Weights of a small mixture-of-experts language model, trained from scratch on English Wikipedia.
Size: 14 layers, vocabulary 8192, 19.3M parameters.
Experts: 160 experts in each of 12 layers, 6 picks a token, a softmax router, a shared expert of 64 neurons.
Training: a variant of SOAP for the experts, 5609 steps.
Below are experts of layer 2 (counted from 0) of a mixture-of-experts language model. Rows are named router (the router's row for the expert), up (a neuron's input weights, with its number), down (a neuron's output weights, with its number) and show model dimensions 0-127. Each number is 128 + 32 x the weight over its row's rms, rounded and kept within 0 to 255. Numbers have three digits each.
After each expert's rows: a language model's description of what the expert responds to. This comes from a sample of Wikipedia text that the model never trained on.

# expert 23
router:137114163144125116137130121147038130173107146172114182034129143078076160129151128130123122100117116101119067109132154118128096114128117080068093116114097107110131161107082181057155147154212154113111138109111113093115146105125133146167119124123126153129140157104081131130146092127150119126147115199165148149000129121081113117117052099163080118135172123122111134135149138145150183162098
up3:159107064165116133128114079088117128106118094128058126143080126111124114111090092142205161100215158134091139146171147146095126121152151142125127086099120131148175175072132112154188139145117141182154124128216125171140118181128093124131135114160201154105135150113157197137085106190168131144136125173126132144080123127146129040129154151088104127126145129175141157140051099101104115120130
down3:114138126167198121142157169147132094157100075167142080101153112154078114075175122100144134144071082139150090119101128156114118155126123120095113118179110119075105092117158121136084158080141148047062147136133084082131134065072148158097141094158107123177169130123147137149197121152140098117187150111210130118133135164128124197151119145097101092131074100145145154156137094061117113082142
up4:135125151092116134113133147155145086091156170134170135129134148099203129181161220108152114104155072157117102122135165134181104084104097110170098119126145142133135140117152155143152114185170125107149106170143135095178176085111202138168111171059084128133066132161118185138150126106133065128178075126129074064128153162132147062121144093136091102142141139166123135072164093163105143119101
down4:119160157082088081133128136173111148231105154171138089112120091087098156147115143117098171126161129129129094088151146184156090101165194161073121153091134063108124147114172097072133066110160093118134156142135121164092092119163113118165129130102138149119138136126066118141097128120146082123107098133157138163115092085116097178158124122119111132088141153046150201147122126094175078103201
up5:076137070125098155154096102151142160118126139094132182123141094111151183109135176124112116104160118108156134111102167127065099096098127101110078105119132115143088122089217104121099119158180136115127101087159090085121131116132110114095068123122156139139146120149133138082122166120107110107140177168177186173187146117057126109144096187094056109140138097126119060170098191092153058169152
down5:119099107152127115136152164119119125157164120074110138175081170089127114045079192194096154123078110097141100140139133058129062121111097166195182152145130171102145149157130101115126081111122138083127143143155190153110083091143116160129165112126197130191078101171144154135116167092137124121180143107158078132128096124102131069091134126177147134130120130105154122138140093193082109095087
Vowel-ending name syllables. Short mid-word syllables ending in a vowel (o, e, to, do, ro) inside foreign names, as in Men-do-ta, Albert-o, T-ro-op.

# expert 49
router:137124196116081138124128122192048106156161118140118112133109155133123113173111121225083114134109099096139148130176142164141111103104132113072145128140161145096052143133111104123131143120170126142104141117139132116111148073127044104129136146176175124111211117147041129086121140103137116094109204168186155094102107129101189135137139114155178145192140141145116168095140136129108179096133
up3:130133119114094089059134183158075118150099098088095094180168114234162122146067123129131161105110075105144132168103147081163120123096129121163096141124167126142131112092099096117208103149094116150141080145122111130161184122192167090090161124167143105115104169163162141095166170161089125084131151098150118129077176126122174105141096138165115123157071100186153131157108129156180154131120
down3:138056166138181148134096152061146161088112123072117155147150146101151156116136115144108158135188115106172114075098096160084170061141169087144117141131148178138179126102085128124070156129140135105142138187125082101103125144127128121128151147061144117070146111163105158053164111125061057080114145079153128097173153151161141101160131162067107121075183138114116135138110139141114174123117
up4:145120140099146126103141107163125125110152142078083121147102098100092143152123054092191082133209176142109113138168153108173146135159082149160144090158125137117082194080090134075106139103128121108132079161087161119146181211152152133135138117135146165146174140087139101120124120146222127138175131113190153114101134155133128092106122142143168173161147104147055058078148132114124153089124
down4:070116128155112074124111189129158096126084125066156128088153144149132123127172195071018128127107101073120134175168136132126187114092164115121076166136112172124137099088176105167180058166140156136123128146147099127146118074101090118163119117107092108084154142165115140146136079107104086126176163160115112077079119150151188141130093151161075117115120162171122093145152159116120141138114
up5:174119133134078132126096148104132122154133101092145064127163085079160094154070130105111116159111123144117168115161164131213134116096145163188123187171091178086153149100144076058183120121155159172133131176144091127094134125079119146139120094135055174158130152137105114134103162092139170110115139137125110111157134143166153167114107052188168126150172153123124106085170090164146159066154
down5:069113153164154130100081147117136130146128113156137149101133146119171166122122189127176107113153141130138127102143103101084184099132110165141103101063137113133174123196173156136063134081136088076113135152129182176147162159132098115136142060157175127123116107147097116110196141155110075132131148113134109102154122200114102152141235194104136125139075139090108173099062116128094123182144
Vowel-consonant word pieces. Short vowel-led pieces like in, en, er, ed, un inside words and names, such as re-in-force, betwe-en, shōn-en, coop-er-ates.

# expert 5
router:140224157091118201099125105198138131101102185144138125114123124138084122131110100128121158138116104130133072104162127096031164108096116095169085198136121082096098155088100134113092139141173032156119161124052060131029115119113120141150160116161097153127147148161137127100122109127146117108130169195133116124119107073087121117121088130158089128145143136141149133157135141121126117117122
up3:152092086180114127147137125097123135112120113158167116130103131184129122154129101088151164152186168144141123130131155122132164123075128135098098114175125114158170255143147118105132170088117121129122157128185103118159115132117125110116137124098104166183197142080196138110126075152076135156138100165132113111117125093153134076148176109201018146160176144088120118177135118132095107107129
down3:113147161112085149164167131136093168116120134100155129120118102089106114104130130124054130116122086148137118178136131127199064059164084186134213144108114086097042054151110082121084127091090153101132137085095184158091104078187080091110107159113151150129113141099132167179142145156095120121172146146145087162107127119110122166134088138108126142102096137134170095077080096118100117116149
up4:126124096145233168110143159125113131156118154210123147117105146123136103136164111096151143129112151142140127223120142152141134147133128107165145161132114160148121152096081097051185077097118141098139071196090132133104098116134100167101178051119144120103136115108090132135208102176089113059129136096137072114084110127110185067160116114166097141089113126118177151124130098097112131134117
down4:067120114163036124117147146191169099118068142105143077152129140132192142163095106160087099110144137158138127079183104120104099127135127171047100152119077154147095143155153094119140134174163096096089171156165143123139127102108138130148141047188083162126085109163131150091105150079119121083123186130157149132132150117066058136140115137158152130148161168136134116104068116126175154102132
up5:064226133069128138164084152151081060114096089102188094140146116133075109147142111111145144117152121150085141146124147116152240133110126124124099121163167138110118165098120110078176139118074065156182128146092135188156107106124137116113075107138109166123136135132127139141164123093084140120138157107163105132134081120121116172054117170179133158181129115164125107073150091163158099125126
down5:109118110130156147123111168139118137112120153150113128103175080061158149069135134177143058081129130123083160227133114115138063141086090093089140072160091122135178150160105104149059195111135128097121110159148086136148094110107173142142178143143071154136138154089101113135136161152086123153149137124130109111108143162077052183115110066131135097159122135111156173164128180142086076120131
Plural and inflection suffixes. Word-final suffix pieces, mostly plural or verb -s, also -ities, -ing, -ed, as in portray-s, image-s, similar-ities.

# expert 57
router:171161127138119135186087068173138085103144136140107129125115149128125186115103117162142147117106128122157131120215140148110198135096109130106120135140078097112131119043108095095207131127119083141097190107155085143100189108105112204155155127172148152088150097106123163094163105122142141113143119141165113128121098112162128086106059093150043121200123126167146184149162139134187135135127
up2:143097113110120109124138167123069119089148135087114125084065134156095191085124145168155163142077067152180159102174101109087135110133113122149133108127102092098128087114174165113133067149127097199131129099094150134130120172133117112147159122094144092125140194166173115127102166177154125135113174088224110157131110184169104069120083189204124140171141123102139132098102105110121148084151
down2:133123128104127131145152140112188089169112067077148080166197098088124093193136133195114135151150151155095120159086163131129106113166173139169137118148119153179118148175125117166100115090119185034127090135143103121102144150111171106100162159131119098176146156078116138157153141142146095126059121091044107074150103183094135179121164077120115128089113124127178111160117162133117092156143
up3:111176138154114143107097128103148149088125108090078109129078129139109124097154122137139078098097117140160138101135103170063127162060130143091107037158101066121170125136138175153152145158117155091162119158099158126112157140143084052118174089101124075133141143171150206162122129120154176166100083196113144116148150096127098106189141077145153106135135097128171108071154160154204137156136
down3:100079110098164165160101143151080136156167177099117109120160078135092112104092124099110104136177146083136153151081148095169153085121087084074118133135135167138151132168180163119125121095194063131139142124090166149214121097178131171184104143115084103129112132115155084116108154087070171085135160084152125142086108176135128150149163164081158113107096188104121139150165144126106056094125
up4:153113135096145111178116103142163067137094134077102148151213167111162172112063107151138089123097152106111151079113145145086122123084164168094124171113169171165131069178170117073122202161136106105096162109160138166118169092097119113112176128155099112117178121075140084131099159130107169116120120134175097119153097125148117143178103105159173061182117112133141137075139101102143190110091
down4:156122084131123146045151150116119125131133108146106100125086132079121132161155139132140176155101107138125160203150113188070115127135123108161189040143153146110064150078145150085142134146123116170117123055063099110146075179148182136141083108124097168099125126156118113128114136104176151115189116106141090114068145144097101128103115125088170157135136122131157099212091155177126155175166
Clause-linking words. Words opening a subordinate or new clause, chiefly that after "was", "held" or "said", also which, who, where, though, and sentence-initial It.

# expert 1
router:150121166149118127104069136147059123106133147224115165118130195087086136138141138137117126085133102084123102126172159104123126128108109106087121093139118109037121157135102097039131109133165139113111129130157082113110140096136095104157115138186085148103144118089071123095146127114136056118124136175150142114053120125110155133158104041128133110155169173163152164129211152142122170086136
up2:177094171121143088120073135139120132101122149149117117124093198131136148109114144171110164163140149173131153101170135109133132175117151147125110073120153040176126107095208058120157125130195115125158107097130110104074099136146078107153138127120117119089111111146156086064112118122174053146091155132144085125143125075114182198064132110176114093139153167153141150097164179115164105088132
down2:053159113121085134115084149096170146131170138137183179129143057180133094113103171083087042105145149090152139152117118084150118072134139172142102189087134153147114106131054119165081120151112120123159142137086163110155135132134134117131112081150160108155075137167169126172192121115070161121141127155171130100122102098105133101134150136107162127169105089164144125149147161198122196154178
up3:154058157126106170202129083160142118189125135139137098089149095164113144114121154107086116175097082232155166128136187087113125144127092150055161160123157124192156136166129155142178082127133163131095124085155161116104173118115035118096121128114130179181121115139162136110150190135143090128169134112121115127100130113153140150123132177182103129127127184129169113128143136193100151119109
down3:129118084153119172174147146138108152139047144101151123148127098183154079149135085118085143158177081115168151128164137112139148117091167135121147118146124139083099166105119155145124143159114113163121189106153093141145093110121100098162185165122100131102182079129216091175096147090104069123111160079202155110166164122155120108082087140145187164143178069177121102094115086101165101131122
up4:126105132132078140105180112142137104116124201108128079090175079164144048145196123169097158152147119112099151151135165158128126082121147161149067086212086087067092137109125140171136127096151093169103117167144099136102106182133074117080117191133082122120178158123121108136219137148103125085137146178187195136133113103135107121144108143142103111152137158136110137123148077154147131139146
down4:166111134157174133093109126093103086134113060104092127145094158156119062078086107178128095074138095147099105202116145079087079096152113063080187113074133146072096098162139106100139131158134132115101122127151153131164162104089165105079114111097070154104160106124139157095129124181101174151139159108114070122171150112139176170054122093125163114108073101166126127110104119122162088121134
Vowels inside foreign words. Single vowel or short vowel-led pieces inside non-English or unusual words and names, such as M-u-ay, Bi-o-sphere, Jhoo-ta, Su-jata.

# expert 47
router:178194145147124137166125146151132085139167116183039163127133187135121167191131127122145151099109095081138159136138134157110123133107116118087082108127147071044087142104097114106100134150151117165133181113118116119116163094110130209128151150133169181110125110170074149116187129034188172116105110150173178139080129128131132095148101067110124117120163128140084141133157166174113128125110
up0:048110171137153160113167201098093137098082139102117095117109137152147175187129122169122153073147143178165136193115095118124130083101084123103187161103112163108104142107141107123180154106104163127103139041120202143141092113145071076072148148132156174103136104130107096087128111149127148138140201135165091107095162110102127184071091129144079101159117120132138150117109112155083144122153
down0:174179109151128103118063075163133092166185134083109161112111118141139115065167172132127148134146123129151120076166129167111126101139156098162122081101146072161160095151100181138178133165138080151131151153155110133208158163159163152205121077137075132118094084138140112134136168140146103129137117121098172113213103147140127121158117135118139068117147128114127209120200093112145182162116
up1:107052139147133117112140176147100051111121102101091128134029141151094065185061114185161133059159175122134118111131150135151079168103100139162161130111155132110150137170110106117132118118066141070142149176155100130145136071109117136161169080133154134109130140135173137104140107128148159080118115099163153100142066182150169119138111116091110119134090187164179171097131147106080090118124
down1:151139066092145097106107070129194142135153109125096127159112145191171126118166135090136209156143165110140136152096156091113117174164154184070138115164193075156099167079149118153132149094144147153132116148143131122163133096122179152115058083131118116172078091166135150142102174136159131165082124127118132180181134119202141155163175166100075161147167099131126188117136135127150140085102
up2:178172088129136097096111131181029146050135101124135107116102144127119157060142143126107146099117116172084134112090113087152067115093150168121084168143141089120111124124151235175141128152128117094118138145172138106146107174120141136201167119108123097131142138098134152097131143125147128095073109150166142149118128162099137166153117149122114147080116056166124182146174069051121114122168
down2:075104154117119187117045180140128134139157145138163164121176117144115152153116067102133112137094127125154170109154124187176168181110116158126183078139167134132109127077128105143178143085111112222110130154121136086131184125186135142106093179153107176099171155112120194114096084165098093143109151087147151177098079113149138112153090133131122081159107113091125085175104185144144109105118
Apostrophes, quotes, abbreviation dots. Apostrophes, opening quotation marks, and periods inside abbreviations or decimals, plus prefixes de and Mc, as in E'book, U.S., wasn't.

# expert 14
router:147125173124078174132137101166089115149126206130108090169083160123129120140141113148116147109107100091188133143141109165038164124127138111138137142136141128113088166115099181143128161147201104179146167026089146126132130107103033133141166176093130154108147079153072120131125099139126100093128178167173156102094118104145134082104105137156136176167127086159186134145146143129123195124128
up1:138089142137109118110113064153092081130121129186155152163141113136144184091135103063144174129135158084108175161113153169145132126135105114146154140131107142144135097111169125206201150177172178129097155100167181067070126093147107186128130167116150135103068067129124095112126180136167101128131120133109121097107146136121142180108121099097172155099127104175191071127145150105140219157142
down1:136167096091138111095132139072065121113150143129121117147122130185164102062086171130090157074125097151175125072148100118097135163091149173127121109095097149119138146135155081076086072058117088103071104146106091190133110145089127107102119118109134163112147157065139173115179118143131168158179096140101099067135178119131163127131071107084111151117127128136098215154144141119110136133198
up2:136082176177152102128195144149151074092120152114125081138129155136170141109116161124110150037103176099201137129109110138141058142114071142145130124185139115161101139090077157180122145134113058162169086150091139093110158109110160111125172153155116121119103106147154158121152134128097137156119128156095126112189141148147132204104109129226142145116149138102161188066113129142117170080147
down2:096143102142081156147039089068123159128155103152163146123085117121092144145166095206118128133106138145131176116104123143122170109088141118146106076047151125113121115152144144158163138076103170035127159139190089098108066091158103162073122166148107110174123155127123132129137094116149098084132144151170127100109139093075106123154155171109116079182170122141105101145102159133108083193158
up3:182083113089125128128174087123176170082136157131055105145020188132117118137123074189159158158101169142135149133145165130150133100145132173148109128160114154193138088185134154150132078160143111090111094070163124110148125146116133174088110159092170123182140151108089153123187082130109137105176117065095136112085073146136091097129134156106159166159134105116094146179155145108144147113140
down3:154121165125114121162122098065130135191084163136159148114170148107124128086134098114042071109199099130176132148083147095123110119147096114142146100121070084120167081176127070120126094170099094178167139101120160149098127130156182094084157096114103142097121134151163118149109136130123077138151086139107106094123140144150129142130179215099102090125099135145168023148167121167115088146103
Mid-word er-type pieces. Word-internal or word-final fragments like er, or, ner, ver, ers inside longer words and names, such as jewell-er-y, dark-er, research-ers.

# expert 45
router:119117185122071158169129136141039119131154227143121139104115135082110116137124080182076144130112063146149138096147132162079140105102121124077116180126137129148034141119138123123132133113149112148080156074078126045077141121129112141124121115139116124109143143215146154133106153105126090075152184118145145126091120063138152161131117122127103117164161110156187179196156126130150138118129
up3:095107119134058156112156134097134113193126167152066151174105194128164134113105098150102129168107074128107125112149153176067087139127145118137113106150078134154131120131147118176150109076089147116063136094139139093104122168156108091066183160106170118157167133119161151082086127087146134105140127067150083103110089110104162173199146158148087080111174118116180160179101120169119150189135
down3:147151086153100146116048047132142099070083113153183117072109081135120161144154102094088136098152146159132100085131152092193095147177156112180132178122083126080139125138144132145173114096107084126131134107116088131131125137158110114111093069142098124100145138183134094110181144086127095137113110171073164175109119148124102073075116132115121122099086124048155172093094081085132088135095
up4:118090115116127142147131140146172097115126094098092113095151094020175137120106087102087202144195138115153114104069106149092156076089159124121120120084117156138125174102128124105135156079106083131086175090093139120101116118165133203117090060131114073124128181149140184115109145132156169094126174113130155132181137068157153112104131135160101154110089126119199140139184141111144089149086
down4:173210128148113166160104096214115082115100144145097145143086135138109113119117133140160142084084167172151141074135163133127111180166136146098103121123114060140161146110167121155100193136118124153129109161171156147122157128191110077170135153127105161130173085187143130099122197107152132170127084128099094166167091119094083152195180148131096135164167124143103102098076100127116076103178
up5:108120144149161150192014131113089107156154142109144103094118153129063133127083142153107179202126155130132137105157094177140109096111158144095189168080109148174074104125151136093079133153067129106169111078108130116121101172136083129121144132161115100126128104075095106106100154144211111098194109159118140145172103100122122180096173110122106113121126111080117125148074103150165121101073
down5:131108148177093091077127116111136109168074105094117137122159109156110187117110138082136150102074161111168102150128104119112136146126114080192052151183166167080162153077094095178152137109140117139191130125191127144150127103163153096140147088178144144100110152100133109178135074120035129150121167118176110085154093171164166109167157153162175111108126153131126104132125095063072107145124
Mid-word fragments. Short letter pieces inside or ending words, often after a cut-up stem, such as wherein, belongs, Armchair, snake, Silkeborg.

# expert 37
router:190159135086110211145125117134121097169174106153079144125136127126118214188098097150090153127110106107126129130120127137118156149082113114151104145222138121107108132100093125132126129130122100137044125117126101133114190098096112143121115130154117158108157110102059193102103092054135144125159127133151141137084015126106117085144158113177120152137133148201130135156133163200128144119123
up0:144095105121192085142126108095135105123125096132113137137186138114113136070148114128078150207126113165140138127152124118173096142101130143097161104120113092098147089118107172059184107136205118217113129091134152081085129134134118165128090125103187115149195117095101151162107168102103127087114067137189131167159137145174106142140170101109148125127132190150153057073154108119185110152094
down0:143109134112138142113140197161121148101135145117107101077154129183121105156154073140192095066108127148155111105073109202080157156178104116158143231110127139092056142100163173172132087106102149073146126198101154172116166137091113107146114123183136132142116099119098123110154124156136152143105125143117131116129074139071147109159089140130101167065149146121166189103098125171094105094102
up1:099087154173153179120103129173096173115071146124130100172118140136127115083168115090140122117143122121123123096131087092107161091145144110158185144104131105137108131109118153117131052129176117176092132121128167211175104136163084107146130164147100184165152216142138099137165097144116152115134132130235116150150193137093095114071122136077126083090119161075143106162173133122189139155155
down1:134180131138145100093153104141190107128111056073120109140209109141136137085129140114109121190140173133111143140112126139179120115124139166135084143143125139153189114161131100082176174134095126109072169091206106078130157088149163159142189100147116070142102069175131159184129124060155131124104102150058157130163098155187147121160137191182119128153140103102144125119154149154111106112109
up2:112140145083135117081079113093130106110142112173119175114130184156219150120132118125124125129098163117062165159101124093109160083139169108124077102137139106167108090164113160168090108230110112182099139132151075082154117049138114165113179072130088154128143131130133098206134107107096099140119169129128153118117097106154105127089130095107093089110080148081108157101092132093142115197136
down2:107107052153140100131142129129178187180183178085147156098089094127098136130123097102104116125183140163132079113131139144143116129092171125114133157176137114142146159142195120201184131116179090166148172117103163188129159185074081083142146140135093120147161157176145136087180123146141171166120147103127090133122130114154148120150156130159129161150197167095167090099072093147142168078165
Table cell separators. Pipe characters separating cells in Markdown tables of sports stats, election results and legislation lists.

# expert 42
router:161164136113117192139130111113122105186181100140101162123117114109113207211115080131100155139115091107140124128122133148099149139101115126139082144227137139107123117110109118129141133123121103146030132113134121140123142117110097148119125143133111134111158092118091177095126095047122152125190132134136147142084045125077115065145125120185135144141158159208143135206148153203142135087138
up2:087160171158178114170157093156123069110168049152129156114127094198103133128152116033085166108059115121156058160142106144140172188137172126140155149077135138138101091136081086086126103094101113078197164137130100169112125127155096121094078111156169118143151082099137124120135110112154168097112153093146169159117134147155113112150151132099145151152123162198166113124160083130128129108093
down2:100199137117151089129141074129145145103125135174093072095110080087068143188192093161167109154095101134119104064141136141123106076124106117062170155111102143042143119116089160175180184048097114148105107133065150142093153124083146098118130120125139072133109132093120176084146151099135112165124148096155157115124109148094112147191132123132115161108087102078138123162085134110149149133093
up3:044173129106179126083106148127142116106126142145079128098132045163098114156107147119103129117115192126096125110144149137142149139134139126098066150091116121133113072140141144087106113153125072111115070173147174125132117105129118110119157125154179146070138076147061083186169139146141085092158172040093169083104132192151130146107105114119113099147099155054115153154151067107166106151109
down3:143133080122094168094194072202102154124151110149156090118140167116092112156107070138192165147156141093132148142096123126133167105147150123152160136156137146068134160149102076135172100139127152155088186095124058065108140127125169170126077126132130119148175142189179136105058100161071146176110089116134134137137149086148128098178115188179100136098174200123113126144101134130150106111138
up4:139122120064111123133175143120103078111126118133139120114108089142047135129135094148145079091139116133163102165041190137178084153173203138126166138130172105108114141164132182116186123100092113111160081087111157156126159136105167193101180170123164107143143070091102092132107135101091089107116131096106142116095100124083102143101090123089202191120134159114149127169153083097125108128079
down4:114151083116155158143084125060101176106107146204136071182142148148192099129084147151097169152130139189146109104100139155144177101112112159119090191138093114132099086125113156171096129118185181123135100127107169080152169161135120144180079155103197093123130137089119201161077106135163070171128098103104145130156119186082126143135135143093145176143129153167100132165114144146168133103110
Table cell separators. Pipe separators between cells in wiki tables, especially succession boxes after "Preceded by" names and election result rows.

# expert 9
router:131174175121111173109139071150133115129148130146138133082136112107100197121123146123113115090093122116135078119166102150107121142123085104095125141178067071101136113134102109099154133150137075106090147150044081073085168117113127102150126128170141135114141145147077117064113106111152177085110145186190123173141131051085106089115125097135073118176158155148126213080156186118105125143079
up2:111118126071146156169151107057084118173151129145102109122165103177126154102165104137166097174103151156095113179172121132131099134130041075144078177128171088087152138112156098072141146140082103112112170138122094113109174146093132168109122183130131167095112171137081104090155147132106120101135107114104123168108192169098214163133187102112165112145082140160179115080157113117125174143101
down2:142113110129134175071157143067133128142160180164100097134124143107139087122137159141124116148142137120119129150111164070155122099105137169146163109156138116170110063161139140129096131164159127103173112189114171137185150134104174097129110106148093176134148118174178080195114138097089092150058088118148114083180125085106077096132142201113095088117072174225125111106154083106107108152160
up3:157127097092112127148148175048164094110104102124101085122141091093140141102114195080103113135076092104194122091069132142149136068120159119153138134110110125124148147146139157146071144179100048124096081121167103122103187191140214102132109120114059130139142145093142181121122145088128056129089058167152135119115189129127141119102119108123096153133134153121105185134126142165149092116101
down3:132106096125117100135122031082124163127130111161086092167047131102146081117104102155061143167128103188143139098152110103115143135160092088113099130149083080065129159154083091153134086124131180148121128148144137159156126109044115086181112113110127126117133184145097098046099144095130129131150122078123111092172135105104134102164119116121087152102117099209133090145115120114112131203091
up4:154173095188156169080160130141113119182085122122106124187125087166170114092052142111134127098075132120170094062109088094093156150129164143118141178149113084122127083083148121180111132168119085108138130125148138107079112190165159165115129127145082143192104154151133214168136109163157161127112140132075119073135116108109148087151112089092098153155134135179119126190163113164136176164140
down4:112110121110148080091115162176160094079135130120118069100113193127118133132177098068083092138172199158089139175140162131188125098161092117147152085070118161193184166202120163118166089120155130109077162117123118113156124142135135165163133139088126123168149141167141107135121151073107109103094151155101154102162132205169119135134104149144146098096099140104184141069081168159135166132098
Adverb -ly, conjunctions. Adverb-ending -ly pieces (monthly, exactly, overly) plus linking words and, to, or, but, than, then, especially infinitive or purpose to.

# expert 36
router:155204175093096169174133145183125118098085132133091207106100131126115106132124107116137173012108118121164144123147120123090106140123112093121112165153160104081073156070104218107110191140160078179144177108090136141118116134120127183192186099139133111102139106100158109134147112100162170131181110122129124160082114081095111123117124095156091144102133089139101125137143124119109117090090
up3:092124142161141117177143070183152073174160079087093089078138098094152096129113152145150128109168078159135177141157144108055116121072152076151108171155154117142146117110165151083093069101090124148107108162161156131091139162066148138106117125136078205117094164145108135140100090113096144097133134161086058180144066111087097125135142106075097092108172138161147108087122129101100140103121
down3:120127137136172104175094161085131135136119164090105131155113115187109127051094100135164097101092152124115118096106136114123141169126096189124093125171119134125169120106091144048058171136148111100179139104155162156098114101106133106145153145112147095174112118124213144134086072132177163169155135177211200107145104142115125170175141100104203138131116089167124079106175115160126106119110
up4:171110159123123165188082162128099153151098083191142141112119126161060127127112173098150090115158167100101208138169106153133140177102142145064210115131106113151067090114107092082150105177151112143142140156143136161095108143153099147138118152167147128075180099149131094180085149160147192169134167114194138142077110108194156155131098127103137103175126136114143172143164166092114110121145
down4:134158103075068121100098146114178159134153129141084105093084141105169119141113162113101145128153155148098132106130136104148093145112144139181149138158155099103182169134133155129083134106116144130125120132101099138133051082192104112090127174129170097129113096093125196126218126114113126171111071150103133116170146162110107068048181203128041193122116147101115113128097151152168089131116
up5:152116168108149132079173136120182156135139182161175131133101134103164155126095151099144120115155148142120120094080191107133091135192085097106137117105145199106069164104142171090157182165167090151104186133101151186147161169119139063157163061120166095117114086165146153168063129126113136085116121136160194129143150112139175103112088085154156122083111143152070115169105136135078127100122
down5:062146134128140113143150098118146157138186127106172082139087131176107116141158098124103171103085123095130151202161143193081144093178090144093092144098164111084104173147135093092123131114133157104142117163110081080119080109093122123114175148103164166117143202140123119149194150153121171183124090129101117143181109150075129126146120112049188177119079126153133169141177142077084136097131
Noun-ending pieces. Final pieces of names and agent nouns like der, man, son, ator, ist, plus possessive apostrophes, as in Crusader, economist, McDonald's.

# expert 16
router:132132149107109129105111152130084123128128115187084159114060148081115092116143119135137147072114136092106133109169139175128170122130104115124052126152109057082068199097081164090128125157145144158153160146140115107114110107090127122107207121141092115091217174106160122123120115077152111122121124100159158128090109108090157131137130147134126123113165176139094140215193132127220125083091
up3:178157159174161090158130136114198145126159153140153144120136102148184105077100118086111085147065088135127098101149160149115160038137161128150100148127104042145124188112161065140096100142137149124087113161106103113102158164114122156139156104121100097110081144155168138103142101122158077107143101119166118155171179173128148090134204131140081092091134208079142172137164114123128148166134
down3:171120104083122169132074122134094123120150090095168118121048125106187110068176126094152085119056076201149149112140171147104125135141086112135104064074149126096163147100158097136095107161149108123071136124172135120212090164102152107156103170149118141134141120214108161127145123144124109106172090117157104097135136147104095148116153172092111132129144152097111075185096075126153177140108
up4:146092144125166151095104125204123130136139117138098091136131109062182105120163163158139165118135184142130128122149171086105195103106132187145124119099115085067126087128110166183175207146079134143135149180111108165124140173144081173131181155088130111174144142116092167101128135104184120189126150102079126124181176081152156052148133155161155098125096150148150185153147122113113159109115
down4:167150108126095063119129148142182114154053106137159118106115114154163079135140101065166105138125134148183109093117098121060096137221147070116104129130147117155107165160171068122100115163119096078117141149100152095120092099134129145140151122141130096160114076137136112138123137171158148095147105165131124096136153085171174142209202160157082148123123139108151152169142079062163089097078
up5:177156136102147150126134111109062086105148107166070167119150130095100115032137109187120115149131122126145143150059060174116167086176156122176109140134105108176113133168106126148140060104097112175150190097140148138212093123127148145162107209108160072134119151108126162189132139104166162087080106133137132135093149112134116101120151143102121154093136121132118180165199146119108106120111
down5:061151116138102114105140150098120104146102089119149201075125130162111048193165063130098160109139129086127120158133106090087159157117145162095189192102093069100068127135121167134122144101130137092115081166120164162045162152147084046096093089168133161109087095135134105115143149157068093116170151147128105162089092140136081161112143139141151156140159115113126113121097152168129120140136
Mid-word name syllables. Short syllable pieces inside foreign personal and place names, mostly non-English, as in Bhu-tan, Mu-tu, Ri-za, Samkhya-kar-ika.

# expert 56
router:160185157115113240130139102202073123099123116136120187120086169124116159122110047151088111144117122126179137105118159099116130164105136119125138137115148139091062111137109098119184138129143054155127122117068110126065130099150121128116192162128182116112203102128078129105095099090123104122149152177155144116117113080116163095142078133156117204132135147144164166119168164120159103117108
up2:150136180145169125103114070134140151133138130136111078100104129204132135136101139112097125139083175133168106100116175105129167146132173139136120143141193191105109054138083141061189121078068132088158153078122110174140139137103117124185212162157157051145162150126064057146129147150116112120162154143121126073091150103154148138124155112171142136134170106157117140098140096100117126120070
down2:094125115101074182096180181123137072155136093119148146134176104060181133124110139128140121126155145154130139146122176115108123094116119130119060105132098119170146155070162137151092083175109046106157067092076146117143147169170138131127113097120086099173163157170156160131155109109120140079134115164099109148146102190173039118106162211154143126115099125099104138183120177116122126125091
up3:080096085128102062102104154080094177102093156091149118166081101098108151168106095198140100186122092138084086113107068155105159124111068151070123146067116128120099142114140131132162170202125137177104172117140088150122118123179163133128124118080150119147162086189145135161110138071135140112086060092155152118108123143120082139173148137095091151126139114118150121112071154116146129170062
down3:182179134140204151138162153127153086037138164091118136162082087098119136083144162112092150109103171136135146119095119111120170121130195137143097120089150087186173108150147151147169125132123136117100112115147207089129145111088134073072108119171119148151132148060125132101152190176137153167146145131056128166084172157064092131139097129124105104130105172134171126141147085151096139099170
up4:171148119106116176193118095155057115173157119136089167102143123082175110083127132113136126132137151132117079128087093102156084149089080149123135159100084150136125092148095127160133155086134105130061071217115118183100141113123114173150147102164164158159121143146084140093137106089130082127119147105159097149196142157116115119158124099145120196158133237109142147146114085080093090165118
down4:133118131113116100102078108149169155182138079140123059126107173171096114179117161153153140133135168108111136176133102129103118045164175093091072187122164107123167137079115185107120120139097123111169084088084129092121141148124144069127172108140108134162185120141123149181084129160135128203137075137100126101093087174113105179122137136084100119104079146176128170169119107119182185117096
Suffix ing and similar. Word-final suffixes, mainly ing, plus ed, able, ling, ting, such as Tow-ing, surviv-ing, declin-ing, spa-nning.